From a checkpoint of a small mixture-of-experts model trained on Wikipedia: 13 layers, 96 SwiGLU neurons an expert.
Below are experts of layer 7 (counted from 0) of a mixture-of-experts language model. Rows are named router (the router's row for the expert), down (a neuron's output weights, with its number) and show model dimensions 0-127. Each number is 50 + 15 x the weight over its row's rms, rounded and kept within 0 to 99.
Before each expert's rows: a language model's description of what the expert responds to. This comes from a sample of Wikipedia text that the model never trained on.

# expert 49
What it handles: Month names, year prefixes like 18 or 199, and date commas, especially in Born fields and (born 18..) parentheses.
router:53 58 31 27 46 64 57 29 32 54 35 77 80 69 35 40 52 45 45 65 41 66 53 29 27 62 45 41 59 74 53 55 40 42 64 68 49 47 66 68 41 32 59 53 56 29 51 19 54 72 53 42 63 49 53 20 43 40 38 58 47 47 74 61 64 50 42 30 69 15 52 48 36 25 37 39 61 52 79 77 47 54 37 59 47 46 41 75 72 34 73 47 45 58 37 38 64 33 44 73 64 30 35 28 57 54 38 34 27 62 61 36 67 31 50 46 39 80 57 71 53 60 86 50 60 47 33 32
down0:47 39 63 40 11 64 56 60 46 61 56 55 35 52 64 60 68 58 68 32 47 68 49 38 60 52 39 78 50 40 34 53 52 39 63 49 58 56 50 43 39 39 57 55 49 49 30 57 39 63 56 57 54 57 52 72 43 39 33 50 93 49 62 88 76 73 60 46 70 26 32 32 83 75 46 39 31 43 63 73 72 20 64 51 27 41 50 70 44 81 49 56 50 29 55 71 50 58 40 55 45 19 39 33 51 38 48 44 52 71 44 56 49 48 38 49 70 31 34 51 63 82 78 67 33 69 42 52
down1:51 46 48 53 43 47 47 44 46 40 55 70 73 30 40 27 46 76 59 65 40 55 44 55 52 51 36 47 24 70 32 24 43 46 57 54 52 36 74 70 86 31 54 45 49 18 50 57 47 36 06 43 47 37 38 35 31 42 69 62 18 42 41 53 52 73 67 54 71 27 54 68 51 59 49 47 41 51 31 60 53 48 35 40 62 53 37 69 33 77 68 47 48 72 62 61 79 41 38 64 75 35 24 54 38 55 40 24 56 36 67 56 51 29 50 52 50 53 26 78 56 75 68 62 33 58 27 56
down2:49 91 59 56 44 58 67 35 32 37 63 84 72 49 35 44 55 67 30 43 39 37 54 36 40 41 35 44 48 25 54 75 39 39 29 47 36 43 64 48 58 61 52 65 49 48 53 44 66 42 55 35 38 43 46 47 19 26 24 55 52 50 74 76 65 70 67 76 57 48 46 41 45 49 55 48 13 64 81 44 34 40 48 41 73 68 43 49 49 49 68 64 54 76 49 47 68 47 53 69 58 35 50 46 30 29 31 40 53 69 49 52 45 29 61 48 53 82 53 49 20 23 66 46 27 53 82 40
down3:44 34 58 35 40 28 39 45 57 12 74 47 39 47 67 47 63 66 37 41 29 52 47 38 49 44 53 65 66 73 63 26 55 44 59 46 57 68 26 47 32 29 74 55 49 20 56 56 54 44 46 30 49 66 18 44 48 44 37 67 23 47 45 53 67 46 55 26 64 61 53 53 41 37 26 63 68 38 49 39 54 38 48 64 71 32 32 34 43 24 57 51 22 38 49 76 52 68 42 64 33 36 35 55 55 21 44 22 75 66 55 34 79 16 29 28 45 42 68 62 61 40 50 58 65 46 70 50
down4:40 51 51 55 51 63 63 48 44 55 28 74 67 66 45 67 47 56 40 69 56 85 55 45 48 60 69 71 60 65 62 07 33 39 52 65 57 68 29 42 61 66 47 79 43 50 59 44 56 68 56 37 33 54 48 38 42 25 33 17 20 52 58 65 38 65 56 46 69 36 65 51 65 53 32 61 60 67 66 59 67 20 33 58 44 52 76 55 81 72 67 38 44 48 36 46 23 20 49 31 60 38 16 41 45 63 37 60 40 40 58 62 64 49 52 32 42 52 49 57 23 57 55 48 55 38 82 59
down5:39 32 81 66 50 29 52 73 68 31 67 34 43 41 57 46 40 26 38 47 30 47 32 45 47 57 49 50 19 42 62 41 50 72 57 83 49 79 50 53 77 24 40 85 45 64 60 39 53 41 60 49 23 39 22 34 54 49 75 53 27 35 44 45 44 53 51 39 40 50 88 54 32 38 66 34 61 31 50 53 49 46 80 44 54 49 80 62 58 55 27 47 63 35 26 42 84 73 35 38 51 41 39 44 19 49 51 74 44 36 54 54 58 55 74 39 45 51 35 51 50 40 44 41 54 65 55 54
down6:65 48 28 48 41 42 56 37 21 57 46 34 55 63 46 67 61 79 35 55 41 65 31 25 52 44 78 62 43 43 50 62 55 44 22 59 50 26 30 64 64 61 44 53 29 51 51 62 75 73 51 53 43 58 50 51 60 67 35 57 78 71 56 54 57 52 57 65 78 47 40 54 59 48 48 50 81 65 54 30 57 49 58 35 30 10 00 38 33 81 72 51 41 44 71 68 28 56 38 31 51 56 70 54 40 54 44 39 53 57 41 35 40 20 35 46 69 56 46 29 46 60 65 32 58 24 50 44
down7:53 50 70 61 64 58 35 47 74 47 74 45 23 43 46 64 01 70 62 35 42 43 58 47 31 60 49 56 61 31 50 31 73 38 52 25 70 36 34 48 49 54 58 57 47 30 64 86 47 43 52 50 31 53 44 65 59 69 78 61 35 39 43 71 84 52 75 78 55 46 43 35 62 33 74 63 66 31 55 82 59 41 48 51 41 40 37 75 59 52 60 53 61 27 45 52 62 48 43 36 49 68 52 53 32 18 70 40 54 51 68 43 59 52 37 35 34 45 83 42 52 57 54 36 40 29 40 30
down8:49 36 47 60 65 66 38 84 49 42 67 49 66 36 76 30 53 63 18 72 48 28 55 43 64 67 64 47 26 41 26 47 39 35 25 54 52 52 41 43 48 50 49 55 62 61 41 42 44 66 43 23 51 43 69 83 62 68 62 63 48 42 53 62 57 53 59 84 69 94 63 46 52 40 33 47 62 55 52 29 48 38 60 53 25 61 51 66 70 27 47 28 45 54 40 54 37 56 74 58 41 79 51 48 55 51 90 80 34 51 74 39 52 54 43 39 68 35 38 38 53 26 45 55 47 75 53 71
down9:17 58 90 44 39 63 27 47 36 63 49 51 68 40 36 34 70 60 52 55 50 47 39 59 63 42 54 24 11 29 69 59 45 50 46 57 29 35 34 25 47 55 40 78 31 45 75 43 33 61 58 35 73 59 37 39 50 54 26 63 56 35 69 50 48 43 21 41 32 49 47 43 38 61 53 51 43 34 65 68 59 56 61 49 41 42 28 53 49 40 56 52 74 51 41 50 43 70 67 26 47 59 46 45 53 30 58 64 73 27 89 30 59 37 38 28 35 25 56 40 31 45 68 77 62 65 45 68
down10:45 46 31 48 67 59 22 91 73 45 63 49 28 61 37 29 69 39 30 57 55 53 49 58 81 61 47 53 45 33 35 72 52 55 75 51 31 38 59 70 18 59 53 46 48 27 47 61 56 49 40 72 51 94 58 69 48 40 41 35 55 64 45 41 32 49 71 43 36 47 44 41 19 71 56 58 64 61 42 52 90 39 65 48 57 50 47 40 52 99 57 40 59 73 56 58 37 67 52 44 43 67 46 67 38 47 64 68 50 48 46 59 49 43 42 56 45 36 33 37 39 52 44 51 60 44 13 61
down11:40 68 56 57 64 15 37 22 39 46 60 56 63 43 55 55 72 35 67 39 56 58 52 44 49 40 54 54 24 57 38 51 60 50 56 70 56 31 41 59 27 79 28 50 46 81 39 50 25 59 93 52 88 64 71 60 61 59 41 46 58 54 26 41 39 47 31 43 23 86 74 74 31 32 47 50 30 57 46 43 53 64 45 47 65 63 51 43 45 76 44 70 55 52 74 61 58 26 38 35 84 36 45 47 48 59 46 37 44 35 44 59 16 50 72 48 45 59 64 65 36 43 40 62 54 41 43 50
down12:40 78 55 45 64 54 67 50 71 67 73 23 35 51 26 56 65 55 34 65 27 33 50 69 28 44 50 47 46 39 51 26 40 87 61 44 18 38 61 36 64 43 65 50 54 64 52 50 59 63 45 37 28 42 73 39 37 67 12 34 21 76 78 41 39 65 55 31 23 32 52 59 41 40 61 31 82 38 57 29 47 46 46 61 50 33 73 47 10 35 39 40 30 63 32 53 45 48 51 43 56 59 35 55 48 50 64 37 44 33 57 36 40 41 63 60 48 41 45 51 63 46 57 72 69 46 38 53
down13:40 86 69 59 44 49 60 34 76 69 46 46 69 61 61 39 23 46 54 58 50 58 72 33 56 71 45 36 57 55 69 58 58 50 52 20 67 53 71 84 38 21 50 81 55 30 77 56 57 45 62 68 66 47 59 56 61 15 54 63 39 50 33 58 52 69 41 67 31 58 08 27 57 46 47 43 43 53 42 27 31 53 39 26 63 20 30 70 55 50 38 69 57 58 50 72 59 61 54 51 69 42 61 57 49 41 54 60 44 48 63 69 63 62 53 47 46 33 51 24 75 56 43 46 42 59 77 35
down14:61 50 64 32 55 67 73 39 58 55 62 82 27 61 39 31 69 67 24 38 64 47 48 40 42 49 52 42 49 56 66 50 69 57 60 57 77 53 45 56 49 50 48 58 52 52 51 52 64 25 40 63 34 35 66 56 34 36 32 45 51 69 72 52 65 51 74 28 23 35 58 36 57 39 52 43 39 53 46 67 60 44 23 08 63 35 51 34 39 56 55 70 68 58 55 41 70 72 42 48 63 71 80 33 56 23 57 64 54 54 55 56 41 74 22 05 55 35 68 40 38 31 51 56 69 39 28 76
down15:37 57 69 48 38 33 32 70 50 41 35 16 57 48 38 63 56 55 50 36 35 65 49 50 59 54 84 32 56 62 62 61 65 60 37 30 54 65 65 60 61 54 51 85 47 32 49 65 61 37 42 52 35 44 22 51 24 76 63 45 23 52 42 79 55 51 74 74 76 57 67 16 61 27 46 42 21 70 62 82 35 54 52 53 50 71 57 35 60 65 50 46 48 53 55 33 49 46 57 29 56 63 38 44 53 68 39 57 36 56 54 45 53 61 39 22 72 66 62 20 74 60 51 42 62 57 18 53
down16:65 25 46 61 63 55 60 48 42 16 76 54 63 48 54 84 57 46 56 55 50 60 42 38 33 61 72 90 42 57 52 37 57 41 77 57 51 55 18 43 73 82 41 50 41 48 71 14 57 26 51 42 32 54 48 47 51 65 39 56 32 65 54 55 63 23 15 43 64 53 48 47 47 33 42 38 28 50 24 30 31 51 26 45 12 56 67 68 76 61 50 22 44 62 50 41 40 56 42 48 47 44 48 58 44 64 56 24 65 39 68 58 53 38 34 44 66 49 60 43 63 77 35 36 45 56 47 50
down17:55 23 73 53 44 33 51 22 23 40 46 18 73 33 61 42 35 43 64 32 32 24 44 79 55 31 45 75 53 69 29 33 72 54 56 31 60 34 28 33 64 56 44 40 48 55 48 44 21 12 26 47 32 55 54 33 59 38 35 41 58 30 47 79 46 40 68 49 52 47 63 73 60 35 62 41 48 49 31 68 52 53 43 44 42 49 63 47 49 68 52 30 35 38 35 54 37 37 42 48 66 45 28 71 41 66 58 52 47 31 31 23 48 32 57 38 21 58 65 51 27 28 60 52 63 54 62 36
down18:68 51 43 50 23 74 39 19 45 51 50 24 73 65 52 58 66 44 57 39 34 44 40 48 58 67 60 73 62 63 47 36 49 40 71 52 63 79 42 40 61 52 55 36 59 61 62 52 46 57 55 57 47 60 54 74 57 38 72 53 67 47 40 53 45 63 55 54 62 45 63 31 24 55 40 37 90 60 39 50 58 43 44 57 40 32 73 77 63 51 99 40 38 37 28 79 38 16 43 71 60 48 32 55 27 52 51 47 43 58 45 42 28 54 45 10 41 86 53 48 49 58 64 36 67 41 59 45
down19:60 65 71 39 53 57 29 13 35 27 37 66 54 49 55 74 50 50 77 21 48 44 57 45 60 49 37 31 86 79 47 70 65 59 71 51 61 49 68 47 49 41 70 55 27 47 65 61 61 48 54 40 49 42 47 66 19 30 28 58 70 45 69 55 45 43 24 19 41 27 36 52 35 60 41 48 77 50 20 55 30 52 55 68 82 46 47 63 28 51 30 35 47 52 49 65 34 62 46 73 66 50 44 50 48 58 42 57 54 65 50 51 64 83 64 66 50 74 35 32 41 50 63 29 48 39 54 69
down20:48 34 43 40 33 75 14 43 34 26 39 55 62 51 54 34 56 39 64 65 32 36 35 46 31 73 34 72 30 64 24 70 53 50 43 43 57 54 80 67 50 43 54 31 49 88 60 27 37 58 43 34 32 42 48 42 42 47 67 55 48 48 53 52 57 45 66 43 72 69 47 57 68 40 75 57 53 71 56 64 40 43 42 73 27 47 53 46 46 28 59 64 64 62 61 59 18 62 39 46 58 61 17 32 30 58 41 58 46 31 53 38 48 23 34 11 51 22 61 33 36 54 77 41 58 36 57 54
down21:36 71 30 76 51 50 53 42 56 58 45 56 45 65 42 40 40 40 42 67 82 84 32 55 38 66 76 73 46 50 12 57 52 65 46 60 51 63 42 63 36 67 50 47 64 38 49 61 39 70 78 63 86 46 39 82 39 35 37 47 94 34 52 57 54 51 30 60 71 65 57 61 69 42 46 68 55 42 65 52 66 51 67 70 55 57 43 29 49 36 62 72 57 46 74 58 40 45 38 72 47 61 56 74 24 34 48 70 25 24 39 51 38 65 54 69 54 46 55 63 40 65 58 41 39 59 69 62
down22:57 64 35 65 65 22 54 47 37 62 42 64 44 55 63 55 52 40 36 13 45 49 60 42 53 48 42 39 42 42 79 67 49 67 28 37 40 34 46 58 39 51 60 65 52 80 55 56 40 27 51 35 44 60 53 21 48 30 57 38 47 63 54 38 52 60 14 55 76 16 48 62 35 23 35 59 41 44 53 47 35 31 66 81 39 55 49 38 53 37 46 47 40 61 34 40 50 45 20 61 20 39 20 58 12 31 73 67 56 49 56 60 40 55 51 70 48 32 77 37 58 40 57 65 80 39 42 27
down23:39 39 73 39 69 48 79 73 43 55 52 75 26 61 47 79 46 40 47 42 22 46 50 44 66 28 47 46 32 53 68 79 53 45 52 40 27 45 56 29 40 45 73 59 48 45 33 60 65 52 47 33 68 19 76 51 53 49 52 37 18 75 59 46 51 38 52 36 34 84 49 38 25 64 51 57 35 50 57 38 32 40 79 62 25 74 30 48 32 57 36 78 66 35 45 59 47 73 52 59 42 64 46 46 59 29 47 60 48 50 51 43 50 31 68 66 12 31 45 51 58 64 48 63 73 40 44 42
down24:59 49 06 57 66 58 47 33 31 51 44 37 58 56 63 52 60 36 35 45 79 46 51 38 74 65 66 51 45 42 46 34 81 54 78 51 29 49 77 38 65 65 54 46 48 66 59 53 65 67 49 46 53 34 68 55 68 68 63 38 43 81 44 70 51 54 82 51 47 49 59 68 47 53 64 60 29 44 64 39 61 43 29 54 54 63 74 34 42 58 63 55 20 86 31 52 53 70 72 59 78 36 47 37 23 69 61 71 51 41 52 37 39 41 20 65 50 39 41 65 56 71 55 78 46 27 50 62
down25:39 62 67 26 49 38 72 69 54 16 56 42 49 66 35 51 34 51 53 41 29 64 43 43 42 37 64 54 41 68 38 47 35 64 74 37 46 60 42 24 43 68 88 66 57 85 44 34 71 28 17 77 61 35 58 57 60 49 59 47 55 42 54 40 59 63 49 68 31 46 37 40 60 75 62 52 31 41 59 25 34 47 30 36 63 57 64 43 41 37 30 36 48 32 65 51 28 46 73 41 55 70 50 61 60 75 29 59 72 66 44 39 62 77 56 62 62 42 64 29 69 33 51 53 73 28 37 46
down26:55 48 74 71 54 45 86 90 61 52 43 76 54 63 63 59 37 46 34 43 49 86 60 85 67 57 38 75 18 49 40 52 41 51 62 49 64 61 63 68 57 59 66 40 57 57 59 62 56 50 44 55 38 58 01 40 66 71 55 50 42 73 68 45 38 45 47 68 61 86 48 51 41 51 67 50 52 53 55 68 31 63 58 53 32 43 52 44 60 39 74 69 54 33 58 05 55 40 52 72 46 52 57 36 30 53 41 51 60 51 31 60 83 50 56 58 40 60 32 55 57 35 61 51 44 35 37 60
down27:41 44 72 26 37 46 65 27 68 58 55 45 39 53 57 55 47 37 64 65 41 25 39 53 58 71 56 51 80 55 51 31 61 43 61 44 45 32 10 38 30 54 30 64 47 61 33 67 64 46 57 41 45 39 56 59 53 41 50 59 57 43 27 55 37 55 55 32 26 59 56 50 66 47 37 32 52 40 47 10 58 99 59 49 48 39 45 47 45 51 51 51 41 48 35 74 90 55 65 66 44 43 73 53 50 56 58 31 24 49 46 38 78 40 06 64 54 46 54 43 52 71 59 33 83 48 44 32
down28:41 32 82 44 47 66 44 30 48 62 28 53 63 69 53 49 52 23 99 67 40 54 35 42 33 53 31 25 60 56 47 57 52 13 49 45 34 69 54 38 39 61 74 44 52 63 85 58 21 66 49 51 67 52 30 34 40 33 22 29 31 43 43 23 69 42 26 21 53 32 45 42 57 41 62 38 20 39 53 43 29 67 26 49 39 53 42 47 58 48 49 67 51 42 43 48 41 68 49 53 41 21 54 40 59 57 66 39 30 63 61 25 54 54 61 48 51 76 51 63 67 33 45 61 49 39 48 44
down29:67 56 45 47 60 34 44 43 54 50 39 75 46 38 65 34 27 59 34 08 59 54 66 27 70 36 38 45 21 25 27 58 76 62 43 58 35 51 46 23 34 41 53 56 58 47 15 33 28 45 50 61 42 61 69 37 53 49 44 46 78 48 44 35 42 68 46 41 58 35 36 50 65 50 63 95 56 35 51 55 62 29 41 31 43 59 67 53 26 44 50 53 28 24 40 42 47 45 49 23 33 19 54 75 36 54 58 60 52 66 75 35 44 45 25 41 52 51 46 40 47 52 51 43 38 80 74 37
down30:34 44 51 34 50 47 17 70 42 15 56 57 58 73 18 51 40 74 45 26 66 35 49 36 29 62 76 48 36 41 74 71 46 80 42 34 41 29 52 47 61 50 36 52 45 60 65 64 47 45 64 32 73 38 51 37 32 40 61 48 43 24 60 47 27 39 68 58 53 53 28 50 45 40 52 50 61 38 61 64 48 30 74 29 39 39 28 38 36 67 37 51 34 40 26 59 50 55 40 46 48 58 38 24 85 54 29 35 45 70 36 61 34 54 58 31 25 59 43 62 76 40 75 76 48 30 54 50
down31:58 59 46 63 34 61 43 67 45 47 48 37 51 38 53 51 64 50 64 47 57 74 31 57 29 68 58 73 18 60 32 55 40 52 31 63 19 23 40 24 67 67 48 47 88 53 62 40 58 63 41 68 62 63 47 68 85 73 44 69 50 47 59 52 45 28 51 57 72 60 50 45 55 11 45 59 87 57 71 63 24 52 50 77 49 53 51 49 75 63 35 42 53 42 51 42 46 41 70 50 63 66 54 59 62 63 57 25 54 62 60 39 84 63 79 46 38 52 44 55 31 70 42 70 65 54 70 41
down32:64 38 36 76 35 58 27 81 60 53 80 40 60 65 58 59 51 64 44 21 24 67 48 72 58 46 40 58 47 62 53 67 51 47 52 47 22 37 33 49 49 40 39 29 93 50 56 77 63 63 58 49 52 51 63 03 69 46 79 57 40 43 52 49 51 40 80 41 61 45 19 59 49 51 28 50 78 24 50 82 50 52 47 40 62 05 64 54 60 41 43 49 50 51 33 49 19 44 58 45 76 69 75 47 45 48 65 54 48 52 40 39 45 43 49 48 59 50 39 40 55 50 57 50 40 35 47 50
down33:43 52 50 73 51 52 51 58 52 46 52 56 58 28 61 48 57 48 44 63 75 55 35 53 48 51 37 59 40 76 43 44 24 48 92 40 43 70 62 38 37 40 31 81 74 57 47 50 42 73 56 18 46 60 63 32 28 46 74 80 07 64 52 62 33 65 46 29 50 39 41 53 55 79 40 55 75 80 39 50 72 31 36 35 24 60 42 48 77 64 65 37 45 70 49 43 66 37 38 63 58 29 56 62 48 57 31 39 63 31 64 56 61 52 25 45 44 54 47 64 48 73 50 43 70 43 74 39
down34:63 77 66 48 38 58 68 60 52 33 32 49 57 30 42 58 65 55 51 49 65 60 41 55 35 42 55 43 50 49 57 65 32 62 36 60 40 44 55 18 61 52 48 51 33 36 75 48 59 52 48 41 39 74 62 05 41 29 50 32 38 58 72 71 63 61 39 51 50 58 30 21 49 41 57 57 63 48 53 46 46 55 68 66 45 46 18 70 40 50 59 93 46 46 41 35 82 41 56 95 46 57 52 52 73 61 40 43 62 61 68 13 61 51 17 57 64 76 31 40 52 50 46 56 23 42 53 32
down35:51 73 49 70 68 67 60 48 39 40 40 60 31 52 46 44 69 78 66 46 75 53 55 38 73 42 35 38 35 62 29 51 38 67 52 57 62 75 54 44 48 46 52 44 33 17 49 72 40 44 75 30 73 47 53 45 16 33 39 29 46 61 53 53 56 57 58 34 35 18 42 54 47 47 48 49 32 73 46 49 74 28 29 52 37 45 36 49 67 27 55 66 32 64 32 78 33 48 47 67 59 33 30 38 60 47 15 49 49 55 58 32 60 47 69 43 24 72 49 74 59 69 62 42 89 42 51 46
down36:43 34 57 86 78 51 17 42 77 37 56 78 51 40 61 23 49 35 49 52 61 60 68 73 54 61 59 70 39 45 24 58 33 81 50 34 34 60 53 46 56 50 55 61 70 45 41 64 40 65 38 60 48 43 86 61 79 65 65 51 25 45 53 36 39 33 68 44 55 28 58 59 30 31 55 39 57 29 15 51 71 55 45 73 66 84 56 60 30 37 62 50 45 43 61 47 42 60 64 43 36 53 42 52 57 50 47 57 87 43 50 27 66 36 44 38 45 31 35 50 36 29 55 49 39 63 71 49
down37:50 72 71 66 49 39 31 46 74 40 39 68 97 34 59 24 58 54 65 76 43 51 55 62 54 50 43 61 44 60 32 63 54 46 83 60 50 58 27 56 60 39 49 53 49 30 59 35 43 70 52 39 43 41 69 70 70 55 55 34 60 65 52 29 22 45 45 31 48 15 50 39 34 27 27 40 38 53 72 31 53 29 30 55 30 64 62 55 57 39 67 52 54 66 47 35 52 48 64 73 63 27 47 55 12 38 43 14 59 31 75 42 48 32 68 51 54 41 40 49 44 46 73 56 62 59 38 34
down38:58 33 56 29 37 50 63 39 65 85 30 27 45 43 49 43 42 53 62 50 57 62 40 36 73 42 50 31 56 57 51 48 63 49 48 60 66 43 30 47 31 51 33 69 32 62 41 48 61 66 27 47 49 58 34 70 38 65 37 52 65 49 36 51 79 48 53 37 20 65 47 35 27 43 59 58 58 63 72 43 41 88 66 73 45 57 74 25 66 45 33 70 59 33 41 41 48 46 65 59 44 50 64 34 29 59 82 83 53 41 39 40 51 58 54 78 22 77 36 26 50 18 30 32 52 33 58 65
down39:61 73 78 39 29 42 57 60 75 54 71 45 42 27 64 25 28 52 34 42 44 85 45 63 46 64 92 46 25 37 35 55 62 70 54 48 33 61 20 42 44 53 51 66 26 54 52 64 36 54 41 30 43 51 42 41 76 41 49 63 39 38 30 49 46 23 44 56 43 53 43 51 54 40 53 19 43 37 48 71 49 72 63 73 55 45 80 63 74 55 43 34 43 56 53 43 32 32 63 53 23 31 52 40 30 60 21 40 62 46 38 56 55 64 45 53 51 67 68 47 76 48 58 62 62 87 43 46
down40:61 33 47 49 70 63 41 65 47 66 61 28 86 59 58 55 63 69 46 61 36 68 34 62 36 61 45 68 52 33 52 18 73 42 54 59 28 45 37 24 39 64 65 61 37 73 45 70 45 53 44 58 71 43 40 78 50 49 50 35 39 37 44 54 44 37 46 45 56 73 66 43 43 20 54 61 18 32 52 62 41 35 66 53 34 57 45 77 28 50 55 56 44 63 56 61 54 39 70 90 47 61 49 47 50 76 39 61 10 63 64 44 67 54 39 67 44 60 46 60 34 84 29 44 35 20 47 33
down41:63 52 36 72 78 60 54 17 41 62 33 49 57 62 59 33 47 61 56 21 23 40 45 66 74 63 61 34 39 57 48 35 48 38 53 61 42 47 50 38 34 35 40 44 65 43 32 35 27 37 54 10 74 37 45 46 63 28 33 63 18 22 23 53 57 33 38 27 62 15 40 42 30 58 57 49 44 34 28 57 33 39 38 53 41 46 27 52 41 47 52 52 48 49 53 69 34 53 68 62 47 59 50 51 41 32 38 50 65 51 53 52 72 61 54 36 26 46 58 59 26 64 55 73 92 63 30 66
down42:68 64 28 61 76 35 59 56 70 18 21 70 57 49 59 48 38 66 19 60 32 48 47 42 45 31 12 34 45 46 85 65 67 48 28 62 38 50 62 44 57 21 39 62 48 19 38 79 78 61 44 38 45 40 62 54 42 69 41 49 50 44 53 50 51 59 68 60 62 50 51 62 53 53 37 21 50 81 38 35 50 39 68 45 16 33 32 61 36 30 39 39 50 62 63 45 49 55 51 68 59 45 29 65 65 28 37 55 38 34 58 28 39 54 51 66 46 75 24 57 59 59 54 33 49 54 59 61
down43:43 99 46 44 67 69 61 57 65 46 53 56 47 36 38 36 10 37 50 49 32 51 76 28 46 74 61 83 68 56 51 32 64 28 48 58 58 22 62 42 76 32 42 86 68 33 69 34 56 47 42 65 44 60 62 67 57 15 41 43 58 41 42 52 30 28 42 58 65 36 67 59 49 45 47 35 24 41 65 49 61 50 42 37 54 53 48 54 69 73 59 44 53 45 35 69 39 74 60 31 59 50 44 54 41 28 35 54 48 40 43 16 48 68 57 42 47 73 35 23 49 67 57 47 47 50 52 46
down44:33 62 56 55 46 56 58 51 42 27 57 37 46 43 25 40 47 39 65 48 58 52 37 39 50 53 53 67 81 13 35 42 49 51 47 55 40 24 44 59 64 46 44 43 30 45 26 50 57 38 62 60 68 55 34 62 58 64 32 47 00 37 49 26 20 64 54 34 59 54 31 55 62 36 53 73 43 83 55 63 61 58 53 76 52 37 38 58 67 62 56 86 54 87 87 37 63 62 40 44 55 60 60 73 56 66 55 38 38 69 41 47 79 55 43 44 54 64 75 45 27 43 44 54 42 47 28 64
down45:74 53 40 52 42 26 24 63 52 25 65 50 36 47 55 38 55 70 39 55 31 60 62 69 32 56 74 56 44 22 51 51 53 57 44 63 49 52 57 69 65 46 41 51 51 57 43 72 28 61 59 55 43 43 44 38 69 47 46 55 30 52 58 63 70 68 55 48 76 26 29 29 52 84 64 62 41 38 25 68 24 34 55 23 37 29 31 59 77 88 72 51 44 50 53 40 45 45 56 58 39 42 34 10 57 46 15 70 51 86 50 44 65 75 45 55 42 60 46 23 47 50 50 62 44 50 39 39
down46:83 58 47 76 67 39 26 26 52 50 57 54 44 51 31 50 22 57 37 59 35 60 67 54 42 57 49 46 34 59 57 39 40 50 35 58 43 88 52 54 32 66 49 61 99 50 38 34 46 57 61 54 64 38 78 31 64 65 35 68 29 60 74 58 59 35 44 40 34 34 70 50 42 33 49 53 47 44 63 54 75 32 32 75 40 68 50 52 60 22 39 27 47 62 49 84 26 54 84 33 51 48 42 55 46 35 55 65 51 71 51 60 39 38 39 15 34 44 46 33 41 64 55 63 59 49 53 57
down47:47 43 71 45 68 73 46 30 19 41 63 56 57 57 62 39 53 12 56 46 37 63 58 70 50 57 55 51 52 79 06 48 63 41 45 49 39 64 42 55 45 36 44 51 37 42 70 60 67 58 53 69 30 38 59 40 57 43 39 49 26 42 35 38 75 28 60 32 39 76 49 47 73 61 60 12 35 22 42 52 46 57 70 73 53 35 49 63 39 55 68 71 51 41 61 39 74 32 42 32 41 48 28 61 30 47 27 31 16 65 54 50 52 57 65 78 47 65 53 47 50 57 64 38 59 39 21 64
down48:48 36 31 52 41 39 34 30 63 43 58 55 56 46 35 32 33 80 37 33 57 38 59 52 18 75 40 43 43 45 46 47 55 64 58 47 34 42 60 36 74 45 18 62 71 47 35 60 37 37 63 52 50 51 49 43 43 56 50 33 88 36 23 51 32 47 45 71 65 74 45 56 40 44 59 35 49 36 38 31 70 49 56 36 49 61 54 21 31 48 66 74 52 71 57 59 26 85 77 56 31 64 57 46 35 61 76 74 49 34 52 81 21 20 58 38 64 54 36 39 55 62 36 33 51 39 45 72
down49:41 55 71 50 81 60 48 67 50 52 41 61 44 24 70 62 58 58 48 52 23 61 43 31 67 62 57 48 54 86 73 50 27 24 65 46 36 30 33 48 49 61 48 31 45 58 54 27 52 37 71 36 49 80 55 73 63 44 41 59 32 46 49 58 21 48 74 45 44 43 49 61 31 72 42 45 67 31 43 44 40 43 56 65 58 66 24 60 69 72 46 27 24 44 35 28 57 60 49 30 24 53 33 23 72 54 83 49 59 56 45 37 66 42 48 66 57 40 57 33 45 73 10 42 49 47 46 39
down50:54 55 25 67 50 17 63 58 30 29 52 61 61 58 31 43 76 35 64 41 40 52 62 51 57 54 39 84 42 48 36 66 24 63 72 51 20 62 34 30 26 39 69 74 59 34 38 34 44 64 47 51 36 71 56 40 50 50 33 40 59 54 67 54 57 32 64 39 57 26 62 36 28 37 39 58 47 42 31 75 47 53 43 36 43 53 57 39 59 37 34 18 29 57 50 73 50 53 57 51 63 51 16 49 73 43 29 53 62 41 59 57 34 35 58 59 21 24 48 46 61 37 86 70 73 34 53 44
down51:29 46 61 43 56 23 46 43 51 67 53 39 44 44 64 57 51 65 62 30 67 25 40 64 44 47 39 64 41 59 48 53 63 62 43 48 32 33 56 51 68 64 65 33 41 57 71 41 51 63 50 71 55 29 47 75 52 57 53 22 81 53 33 27 39 68 39 74 53 78 63 53 67 75 57 51 43 43 63 14 79 62 60 45 48 22 43 54 34 48 28 52 71 41 99 39 55 54 33 55 55 55 76 51 30 58 67 73 37 22 39 46 49 40 74 71 47 35 44 51 56 46 47 35 41 41 40 31
down52:57 56 30 20 55 73 24 85 52 67 39 47 54 59 56 41 71 64 73 44 44 87 39 77 63 53 52 38 37 66 64 37 45 50 40 58 50 15 40 42 46 51 44 62 53 39 28 63 67 33 58 45 22 57 58 36 63 62 28 74 88 28 66 49 49 41 53 42 31 46 40 42 47 54 64 82 41 47 50 30 20 43 61 28 52 44 44 45 20 42 49 46 13 51 59 46 29 61 39 56 49 48 52 53 62 63 61 63 33 42 16 51 35 70 50 55 36 51 69 80 71 43 64 48 49 50 47 49
down53:28 43 53 51 57 52 72 64 55 52 34 68 45 71 59 86 52 27 15 77 57 38 26 54 37 34 27 70 40 32 19 31 21 52 80 54 46 41 70 30 34 43 70 78 56 59 65 45 52 67 58 58 69 56 89 52 30 61 43 29 53 62 56 43 56 37 32 50 59 53 47 45 49 70 35 46 57 37 45 62 31 70 55 45 38 37 44 46 51 47 29 49 46 34 51 53 97 47 60 59 65 49 43 74 60 33 49 52 53 50 90 55 52 45 37 67 36 53 33 46 38 45 56 43 39 65 57 44
down54:23 56 61 24 60 44 50 22 62 50 62 62 63 68 36 45 41 15 61 71 53 28 29 36 42 54 53 64 41 45 22 57 29 54 43 54 37 49 68 49 34 40 59 78 52 76 52 70 63 56 47 42 70 26 61 68 47 40 45 12 12 28 41 20 74 46 67 54 31 50 51 51 52 43 41 39 41 54 58 76 57 36 69 53 66 48 29 60 45 56 55 47 51 48 50 64 70 70 52 53 45 46 48 60 35 31 63 29 19 46 51 68 62 50 45 74 13 33 60 63 47 68 63 45 68 49 35 36